Experts of a small language model.
Experts: 64 experts in each of 16 layers, 64 ReGLU neurons an expert, 2 picks a token, a softmax router.
Training: 390M tokens, 5956 steps.
Below are experts of layer 12 (counted from 0) of a mixture-of-experts language model. Rows are named router (the router's row for the expert), gate (a neuron's input weights, with its number), up (a neuron's input weights, with its number), down (a neuron's output weights, with its number) and show model dimensions 0-127. Each number is 500 + 40 x the weight over its row's rms, rounded and kept within 0 to 999. Numbers have three digits each.
Before each expert's rows: a language model's description of what the expert responds to; "raises" lists some tokens whose logits its average output raises strongly, later layers aside. This comes from a sample of Wikipedia text that the model never trained on.

# expert 43
Description: Table pipes and clause connectors. Pipe separators and dashes in wiki tables, especially after empty cells, plus clause connectors in prose like which, but, although.
raises: "\n", "  ", "-", "\n\n", " –"
router:520520481531441490548505451517496526471468491486470480465531524520458485511556458525503467523525561418503493473475449556453500578474516492559443469549464468414458516483424577539437551424507546489547485389475531570515457545464424529477464562437563567518538477508531477481507493503471506530540551574456505558508494504523474516509476467454432532526522529460442481546493527449443520508493
gate0:455518520561475557461505549557510533492508475519408533504505480460531519457461504452565475490537503503554536424490491501443526516377484521565498477549464467492447467500451487473513479519531485496552535483399442576490574516529473527498569498529513508550505476499539540513545404593479500535508515517462510509477493502430514493568517377526529500542525520469475474552505429511544510505527
up0:528468441439443460465484515430547496528480503501503474489532555550484498495513471551442460524465460546476477575515525521495489530534482442502524484468503541596435517464479512544497559548579489534422440544511496461594492479498403467497533540499527528520460522486475449540511494445545467535590545476503482460518514507447531493495545595537460482403396469501490477539489464477516468529494
down0:517520591536544478544471492481482476527487505471569488533485479489545471489572520551601514509522514521485510507499507540506521462479492475515466480554468455548518457540457488516515552504396498458577445499510519535511565542535500504495490488484483450491525405621452529436543524547406545530524571574487510511519537526558514452566513561529528505497539568518562422465521504528501462491474
gate1:472507464478475522518525574512519558378559494455521538403452503588459509552530433441522472497602481502478462520505452545541493477502500446489465449525499563483441420521405484516515515478545496503567561473504504482524506496577509520493457515533483460525523510575485511472517448532494470463481517560530481515470478506519520585478532524487406469418540514490487496467499517437479488458520
up1:528451487503443445517583524532456460504490519470458520519503483445524459478484513487512508458407460535521558474536513491408486531490515452472517510436434438545493580517553544458493497507529528469472456477562488502484537514422437516454535508478524484487469546458515487501481536486510504511508549459409514490537498474477497356477461419512598527558559485416477468504478490540491459446488
down1:481518513569495567612434470566510468498458548568524527502502513546475451520537535477479496422475510496498486512502549415496448524480503519577556531487497493459494546463488527549467531484445457496463531482460536459492427412495487440500504490439579587468463536488504527412475507537505511498475474438426529453515501484522460509480485520499498437532508448438530391516561488452492510476516
gate2:463582404485532535543497500504489481519407499494499485498463446538505539477507480532457561437527555544509550542488519500478448471552480508446475444488507518577542474509469514528499540490528507493503471533449522521504489539547466527569460539515447482397493526509499448603535534516532540495501436536535468541432516607615493501533480493543509447528520480451505456496439510471488436432492
up2:528396561500534427477507507503437531475574463461464473485500505475507514475549527464474502548392545458546496503533532477475544499460519519520507475528524500462496503433521448533451440471535477465478534509599474435387511495488575505516517575517525543512496512507492598501527475511468510502516457562527539489497505434488508499447498515517462578540412553516443487479553446500550549545503
down2:555480459450465520483510476549487563427506525532493501458548462476499503519544479491479550463418511500500495495526417481538440418525535585496516450514494520516541464507506449529423510488466540479412508499488481491494450486470540586492526447502451464553440491539533532596489503525579535563460449495513531450458561525545514495486562575551462419437466507483532457461530483439484478470505
gate3:479519526498472476533546546500513509511556559513590503480536525466577449507512508483558513512542463456522520460468441469523532547443507469471399498535465444524524428490576547512486473470485536498466552526458550548467552492531428548506503594510463479455533472546483454489473502549469529506560564451481452442438485528505485501541475461451481433510494446528444491368526509506523447522470
up3:551476472478532520515447504508516522541494510504504547470477512545511520488485556490413533468518537526514542513545496539521461423629461440450543464472465495488537591512517435547471527484480499543486524408506427458581499495450517444514516442495471556487483527449510502513540561450464563483473530469578576548498523465482494518470539520503487505428557489464503534563469526495460584427482
down3:508567546523535547451533464404493458533504573492472532533459472481543513508518461504567551501501544497507491462487487457512550543525497558456482554520537493535512465582492515443495586508530537520450486538461474524505441452520375532498480462455495526555536492492482505500462541513516578596498578492457564436507453499512556489551586518459488526429485519575492508461546513530502475529522
gate4:510522521467561526555543519462521514561488486461468534556528442478547464535570437517496470497516533494459463497540384514481482491490533482468503476539523548485513376540477499542475487441525545499515471503437482522482425536501462523537476572527507550536452465490495493499478511511512438557448409486480470561487505488563489464410493517452491487608508535570474502502488492494564475601531
up4:546486464464446452513497540507459491559471482481487525499496429498528503469376529535459518531463446474463500484543529538532469498493513453521574466479518552470584549458512507492510496532550464497470516517528531431628492549574518542557514502487469600540529515529502482513536524508518499520438500513542585501511525468486451503508468504561462556513404515527483499550486519500429538438407
down4:558467473516461607482431515513509526516505479545514513527500483543472564439463513446509478487446504493472565498507523453580463595464489504501557473505503475496555481557429509450483559565476520499538519533534441547501484521454449530436429469561553474602433550437484484444515510485483541483554516555461443489470460490486505511539510527466498552525544475477429470525525482535474489557427
gate5:594490512515506478476485564490464499452514544516489451450515466553470517497430542473407488497475501393526455535608442534532456561476535511489564508414481565470468524494530470496505456511521508502494462573452432574538522476533458438467501482493520604528508540434548502449462488465504525559501445444496469452440511501446569517498496455519519451495491514506503495535466519476486546502462
up5:501515505410440512536395540462527583396402531495492514562494498438491494498471459479478530487499470414399459452560540435532532526546497524520480482568516466577518496528448543478493457519474526518509525496507481593454566536553532491497534541457488462522513546455537504521481479496453524443457469526459500479545485428511552508481463529527491445525494522442537479517522529501479450497526
down5:507492472491507541454492465460497467516477539513504507538547515578493489476464468426534539533499482494450535506481525558531491446520488438503585558515533512518478574551550524527580488526428590461506465441495444412556468503549516529492550385466503532546539482516445542470487462505537487531520443502483538504532519480482502510478523552600471485508574498470520605433535534490501458554515
gate6:539505409522497442473529421492518439515486472483408499489537489494473548489563466534519458466532481500493565486490498536533504472380483487440508502470499499541474433445467517507496503465505506508494545523565442514551546527526500451486412474441486557440457468466513444558450512485538488485509447491459510463477418482447548435533480479440565563541428524518488536556543474529474574537491
up6:513551474564434474497568432493576428542511509449531500493523513495500514504496460527530486453481453490469529483470496430498493449468511454459528526460512492474482505508499515565499496520485496480636589567489409564535496503474462477482464457506510540439561500478523394531440534533453466475519468454446487449502448450511488476459441466402521469570495475508517525522527486547443476477541
down6:555504520534628497457467540473581509462497446407533460490473486493580502506491482489489484422490579529501503495452466459555556475485476534481519526592473478542425500481508474528520567485515541485558548444559489476491464495418493614471519515480477513530464496546472537492500495598483495530509485524459558531466506542525477482495520476476500440508462458505517428503444546513546564455505
gate7:495429443516442497483463436456447578452480477488532504466484583503538532482492471436509461509516575387475477550529514534506453517466507477532446443516497527527546519495465515524530479487479519506499527394488498449491476512516506541497504515551467562576591464481420453509492513494411474565486476500472495601485521487492464528544488442512473589485496445442442489489444507497469552487510
up7:495451494360405520520475510433493480412498467482570517522559483461491480581524506526532516547528516556604484541478488443473474451568528521518498464512454482474543528488560477465486447556491532535471548499459452480525575535450472450579461457477484575458555498504523455528503530480447489487460540488547503574472524498534459466519488558509474560491488526486477445448475482514511489501517
down7:483501526547533436532508542558538490533439478448451432526461481554484498549526562512500561455434561445525493535471558592485564552472472569499542565521533440520555500531396476540504551486465466550530441486443510502497501520506525528501518529499501490372505506556440511535522551512465493492460522457429497448472529553468548542503511543501476475469485526538527523517533578463475502476521
gate8:496469495481463428476504537655497551445449499498507485480612534457535483476490465544514446490520520532490443473532448566464466508456480487458495464479516584501494531534455537472427526492436526482539487491471474542527464498512485464444478450504585538517513520509509467479521467492405523535436552521547541467446547513510505565546520553503441474403529494505458473527506556516516471513545
up8:502526511475570502504518442414534491470617496527533494525442448500519490567454551570410544523461533513486512472507483489542506479523510474542553542521532472433505436514529517485567484503539518524474564547554598462499556511513494480577509541488448472513505499486537527511498506495584528478555420501467422529502519476558453485416484449458504537558422485480519503482475515504426533526473
down8:471504491578475422481502525476493500533515510493499500481547448579482485514429555494477467433522510493471473493455480464505488510463520473476534474553577535541522471518495481502540439513552546544498490514540542548472555506595475545511457598553433470456582483479603454453421524461466502507493462532471458444537564533456411539452471505509454487527491511471505533483519568523489560517429
gate9:499508447469517458432465455527497515527447567543482513466455518494527529467428423495490519506526436521488502516432491483473541529482517407570474498496525504523456488433489485601452525521528483517506517517486478515421577498452528488598464522543498587496540556543489462482484513534463487483515558561453423500580539443535454494482491498450459486561476487431452531541559556460531467477528
up9:547544447473547452396468494502526459530458492530540495515486526476569446485504424599483489459509536518557473501419472391490517563506513486544446522475552539501525504532492490521453505503517490498470542448501453492414514450492547450534532479533528518509512538541483448435510488519475433460486573563471401476538482485493461539458489487510481479592436467439466533467569525481502502516494
down9:443574506503555489466470517482518471541518501564517507545502490548540509496472468517498491401521515511596441534464529432494580404503491551456501426489484572439540511482497477531501508543570590485494494486461495500539576474479540552544506479493546568452551530544500489513481594458508427443474461449435539474561454555477468508508507509504470451484513529567509479472523514458506468535462
gate10:527493541391473493469479496508468489485502534387470480477494475472495464470547500480547509545551457478544518458495451558461507481566505481560504376515503506452505531528477557460505529491463514464515462463503459524549509492410525515479453441507527507510490503479483475475460543475505442529516546431468503505499479489440506487576470491420514460392406494390456479511507518510486516583458
up10:433509487435463517518470552507502462412485484491510507462537529504507533478498501579417416475507496571558568487472481480514472484461492501483534506459478536533478415487495510505456533511488480496507512533525462505497483454534405593561545556497494403516477464542482553515419541497462508439480527534458428525514552591528494508495456520600505550467474454487565432491492483508512456468544
down10:536443530544516439472515513499547482574443488487540469453499521532492523534497468487527490530522521464466537523514461524571557546460497484535482549492520532437444407527558576554542470511490478444532507496507493574505486489448576452429485414458537556491432499482527584481530515448463527539525437461478592459487459453515558508530491517482479456462472491513514569555543565496524518491424
gate11:445487471502525530574547552483464493561500533567481563514523494515500516479515446501503521523511482482433540514470534542515448520548536546488490544474458442538574441485514555438562570512453451519524408493515566493414487563437508487465528550463538447515562465496532520437550487414463549495533550499501482492512547512488436533534491471577549479537461476513463571494507512524466480515407
up11:545559574548509484513499488544460498525534509498520524506520504483512483460597539589554456477424527592509518443549458487541448454463487460523542481519513518455530521476423470551483553453490513496452416477507452557488460462542545489502489445552427466521456541456498581434505571460507501456466475436463553509513490445542537484504471504502458465516495514512461394554508490441513524516508
down11:476437499443550447383463517455504496511527506510497473536484534464464507490454551465521505478518510507566472457537467484471462483480433530480497506625641471478464523472498470487479472532501514497521475485507476554537442469456552545476462482519497437473467485531491496450472485424560538548532444484591508443516575488518556531521468555539493504478477547512519527461507531480463606539530
gate12:506524522562507437511463489604518499468469515466456526459476521464493589499538487456537545466488488484580551542539486451539540495483552440534501570490496434503497470520476540484525428418504525516494524439471524485493613464476558511542550546388513517495521497495495466462562445506469542498495499578509514524486409501523506506467560490494546475513505611483507521552486497425477480490463
up12:498554556525487467438453490577507472484555545439493502453480494498511538488469484510513485514483530499536527549524479466458521512485508530529469534436477431538487497503498532521602448431481522514473492535478573457493605452517558507538597555442412470460517468481482502502488465519497521477494487581551534538495445447531557499526514438602564445498475599444507472521510467509448484508529
down12:492514475545505493507548487499514458496489615470497541512510520509521519500524490465463458552487495528466552411385518543489468479411445526470456536488490566520403480512455530490464466505552522478514555476484453509462460443455551471505544495503473507490535609482492416453499491525517527494452489569516523551483499506475539524521485471463501521377544535596541469499530506515494534571554
gate13:522579536526463557457590518481472538535473528501590419436480511509469492498470469510523482524533445526579553547455497532488535513467514600488440547544500455455497526518496533505450490535466510522481495490535505531490506453539589475503417441538454527545499488503500427525488491500491498468492487582420453578461498520471500512477492473422498516530509476410513428506576440472468484455478
up13:476424427507511488476483511573469491557496519468506460480469530507481554505474498512520439506471507571450478513557598435498499515466523539393559524577489527503487457559463404515498477585466492507500472504491510511489539452482494504507538503488488393521515455483494491475456579501515453510476467471519473530538511481546386504480484528487438384529534518452432481547458476489463478535509
down13:509525541488500476538476442466496475434491451567465525531536551539459511515443476491527563425511458465426415519442462491531496448594534556521531520469390519547473467427489544488520509475477464462490561519526503483519478469582559533484509484453578490523515429614491473535492476525470515493514499513502553497461505502483488457517521508553542547544544452410495566503498564536504517513497
gate14:497445501489549549561523567509497460487447470508555442523470544479565492510541457483550444485485477453546527423534506542506459499471467446461546526533497507526464460518484555500484527505541424476571439477518531617483581541457477488500445480504590469506503501542453475497498451555588505472533479592478521502524571494549502568506537546545428455510499453504529473473485479440460475524469
up14:595510435591469509527488511522464482516534443590518565470517504502567494507478499507548407518504550398530478490523501457564470541517462537476471498479562482462518543528509499504483529472527493475598444454554546560553457514519403459508461505467520492491542504586515504391516562503563486420477470495467478438528555472490535507517512468510482438502488488512482486465485518497485470487452
down14:549590482521415572488537476487471477547468495431566520458452435432465527531498528454450459558507518467508489584536519544533470505454494506537490473496484464537463462481520504541518471508459429436467451454470544522536506478512507484458536533522448518537468497559502474458578484461463454467450526485477420550445434559466514515411464460494508523565436432560454436499499501489503486492518
gate15:536575535513426506516491547562476604526515488574532442487533503495485447518457512529472490480511529559522476528523403497481556464482475476558462485580496480455503568507500443523508499512436492504485510577530463513494528561477499500546500512539511501514529520438487462462547531526583526496560491419479522575476516459483521450439423475518565512540574546488448597469535537529467510484547
up15:530480480545521499415468415487451396499528509502468442537496442545528523489557525480500543514466454475474531452449554513504455518481566532537476517468528572534429413489476493505491477553503524496512478496534562507506499404598497557459474431429443522528440500517500448550525518505464461562462536488586442430513545510520458499539529534457465512500488500518556494491490525494491556469441
down15:482511466524498486508565478458472474494462496557544543513458483475527447531483495510493467445477483426542538442510540536425487509496515419524434512530460476452484398535476566511462539530560481508538475464547573566491528424450458473532477541456401437470451429491516506430500541458470520561529575548498476431560495457559468551494490528470463527511525529517488471503512561517548483460528
gate16:514534540501551553538449490493536475507414559522462483525529491533467476483539428479479487550525505512499474470472463578544521530449484540509570513408478500467463438530489489548504557591584533487476457416511539508535512459583510509495463494522476557561538512493527427504487479461484498460459507448460615492488583557533548493487470466496534512447511518524575455475518559467549516479478
up16:444515507480489505478498516489499437457479594488515516590547496578484485534498428526529468524493522428572526505504541585516496540508521569497495601462395513458507438541420482434502479512562482492468485450487554469559511472524485484530511531504515564511568464509519498483532455474443473481496467462465594486437499551530559522490540506551521469426501457516499488456477567505568472505491
down16:522524487464465533500464514515495523634471473485536479469431482542472538459451522521472498430419527564516529546426499514460552569494476530447537534486480502544540511559454485525472484458530547510502490459559463523533463508515533582532406585496474496469508529441454487601541515484417597477478530463554497553452474484488491500505468534550471477475500532532506459504445541524515514535520